Experts of a small language model.
Size: 9 layers, width 192, 27M parameters.
Training: a variant of Muon for the experts, 497M tokens, 7581 steps.
Below are experts of layer 6 (counted from 0) of a mixture-of-experts language model. Rows are named router (the router's row for the expert) and show model dimensions 0-191. Each number is 128 + 32 x the weight over its row's rms, rounded and kept within 0 to 255. Numbers have three digits each.
After each expert's rows: a language model's description of what the expert responds to. This comes from a sample of Wikipedia text that the model never trained on.

# expert 2
router:192108094111145106149130178158130147166095110141150169188150108083096104109165180074078108095127182140182165147153150147090098177159075155099169167128099135098116145144137097135073136107116114145163152177150158139140137197098145175150097147157110177186116157092083071115155070124125121091070108120078102106060139170106131151119089148182106144144141147092139094115201103131117194139111146125094119110115169167142151100084157125130115044074175135123096080100138157139081115140120081107118145106125129155173192155193131124110093160115123129095123114157095087154092155074111120089
Description: Place and institution names

# expert 19
router:107141086125134128128150145118087137155091094121123104145105143130131110160102128106113150090111160177133069133178155119135138184125081101098114121110167135118136061148104145093203073141172136103122184086130146154061136106148114123061078162098093124147085154135147121127080180129119145084142066157119131191102107180062110144182108139161147101053132064150101150136121115171126125144113104129174123103087071143103161108127172092167131125055135127149169068080144162149137023183108133121099138147145136101126074175081193160119142145086148105126134130072124125099122091107180102151
Description: Place and nationality words

# expert 23
router:123100122150111115123133134156149132134063076164178125085097225186118122157205157140155103116133170148139127147162093167104038170078129117126146164155114121091102148171131159103116117126073088127163115149145140133089092118123159082099110084082161150147087164195165116104100072105176106154120127134107131092142166110104106125180099127134157077083099147113180095098115169225149128140152121154123110087166155187127137133107160147105130154079123068133118147156142178162113073117090121123122149056202157114109142096110109064191112133157165122157156105147110116162150155111092122141
Description: Dashes in year ranges

# expert 3
router:072104134159131118136093074087108082138200102130101131101039133142141137095124100182139147170118149106131112157174143096132112166129109159125098131151173140108139086088162062195110070106178137109099107105181157111116128102127118095101161137100110152094140124198109104173101125156098165138150129049138146110150091069172136081090141174177113133052142067136079117129123132115160161117148189092071131072117123115115133124121122155126075091181090083084150130087059173113137097172160148161125075153167138068104120115096166132123127136177119072107181158123165100132120134112129129153
Description: Western personal-name pieces

# expert 42
router:210087114096131098163095098112150151110163079137099132173114114086103108095142183189073081133137153138182171170156134112098135150117091159086147146102123108090146121124119039135092138104155096108120122134127131135130121119152111168134168084135097182139152147115099071118093045160097113150114129103074135082140098056183147132086143197189115121092147163117117105129161102070156181156157178096056096092141140152121115111129109158092045073163094116094152148136114162140129126178173111133179105102100089095098144108153110106155158147176092073140155116134102100167124116091108133152
Description: Personal first names

# expert 35
router:101112107183124133126133173150157157153101169122123135127131123130106173070138113083145133086100170164121123093129201119150062129154097109129127123121101117201095159155134159130134113119124115105142078139117111105133134119111110203122070187101062098095077116086121157111164114116120141154177076095208041118076142173159146166175161154161125101188120137110112110123047153152131104114081116197197112136114125152120144119150121073143204071055109116170151121104162142155084070154119129093130161157114146096135150160105132090121145112117119165122113187093117082093150109124156093081
Description: Institutional noun stems

# expert 28
router:122104121140136180115157139112144090186096145153106147075130161101115136134138117150137201105085143155147173151158161121104148108120089164116081106145139149102087164120166143157096107103088107073168089181133150100083131111085124169105178118145146103121122141182096117118108116163170078136063098090162116082159090084181099132166105119169094149034167166150160128146130181159186148165137064146116075139135107085073159143152164139128156122083065129157158091078164074131130160106176162121077123123172203110199126148149179131117142156181109153110133121112175111109135122098088153154
Description: Foreign and Latin names

# expert 46
router:104160163159126147142121172128113153127156145134087147080118204119135166105107165104161182086136173092125117185096118125168157186164114144167123094169087115136104071073112129183132128122123149134110137161098142064091175102125162153117160119092102057140108109174141123160109122103158118078113067083203148193129149129138123116089176064075142130090117098099140114081142117130152122158097114161206137084094194112097163152084162113095149160058107140160084096082121101138139120167169192137148112156137163103118170126133169150126088163191167118106115133157111139089151165096103102086
Description: Mid-word fragments

# expert 37
router:110100073149136159100174078100125152145132143133136174114108093123133109125151161168115144143179193127133086079179102099142074200149157109124137128154165126118171095100108158157129121146171126144136102150085146179121033132118035147121156139164166161146114108174109157177187128112157106104152135085077211073192129138131133169137130095133127120087173133138068150112124121090070196097138123107162155089082153047162123145109177080123173148181101102123159098138160118147100155162121123159131150131134136085071139097133089164153140135124140144117133123061124150130091147100195107157
Description: Commas after phrases

# expert 27
router:147086134107132138121123138131090074146133066118104172139151178137132129122151121130171114153145146092111111157108135109180202117131148124134123123111141125120162135089089063134155081166166172084099220135168095107149170111143123162119157110144098146097142147185157156071094138153121145088164103142137154169163140087164120102118180138171086107141064114099105171141102120091149203140100074082140142083167063101124130158106195154109069088143098175170204185172112202120155149162164167143127063166103084140135115157150133157170170173184127114127110144114153108097131157125116132089
Description: Non-European name pieces

# expert 16
router:038183152185098136145097178143156114085123197129128148117089135073132154124126106094187139122118161172083097140150127108150148133144135119141087145108146124114079122125166134136134153144120094103146123123141145071168168131130145133132145170118097094096169167095110116139115175169147153123137129094189090159092141155144127104126097089081144096106101069100166126155087120176109120100041103113153064172114062096130173154126101174143125090140061134177093154102123149166164175103052185089097083185111105113142092160095197144075095163094121153121142147142121114114137116116159063069
Description: Noun stem pieces

# expert 32
router:117103180202150136104122140139156084115169198132142112097098155097149119134148074161172125099123102107103119093171121132169148165123192130136091067118097138237095157148185118114123104145138142126127117139142151161158097094171130076144141078104097129096136129123135139112094133138164130183170091124121116135070079099178094142125107105137103123114110083111127093106079115123122106102072112139129152181078132142084127190150099100138138159140068170131124116103162123144131103130061181104139056157159082116118105151123068215127117084014102082159121072127133122128081143138123146149
Description: Verb stems

# expert 33
router:153118112170117131095128147128118124151103123136163055144132151136118169073137088104072161163114136095109116154074163154086161154044146074103181154108171114061099112121147107105122157137131164145098158152053139121097130097137144164130123104037089131138095140192183146136112158128157124122091128118152093172179155108084134137149145129126114191135127069184094154075146164116170075078144096189086086146148134141157130140141122100132190159141045216117144088122137167155145129082179096104164180167118120188128148128130106142134155120104127137150174131131130195128144164149121126165
Description: Infobox list punctuation

# expert 12
router:128154170162076108117117150122122115092099192120133147108170137121142103116152087163163165104155123143096145115062103132145169073129142136140141096089053143202090135130136173052141100133083187077150106145112161123125118118102196172128121162124130100128145143134169193164131114084150163140143147159133084131114149114122132100136075121083105168166095064140156097204138153175110127121121133127104130126138111120112046104113029106169179114139124172129074173115092064144147173079119146082144150147123199131170111096106105181107185156107120099093126107147136096076131129107164119184
Description: Word-initial prefixes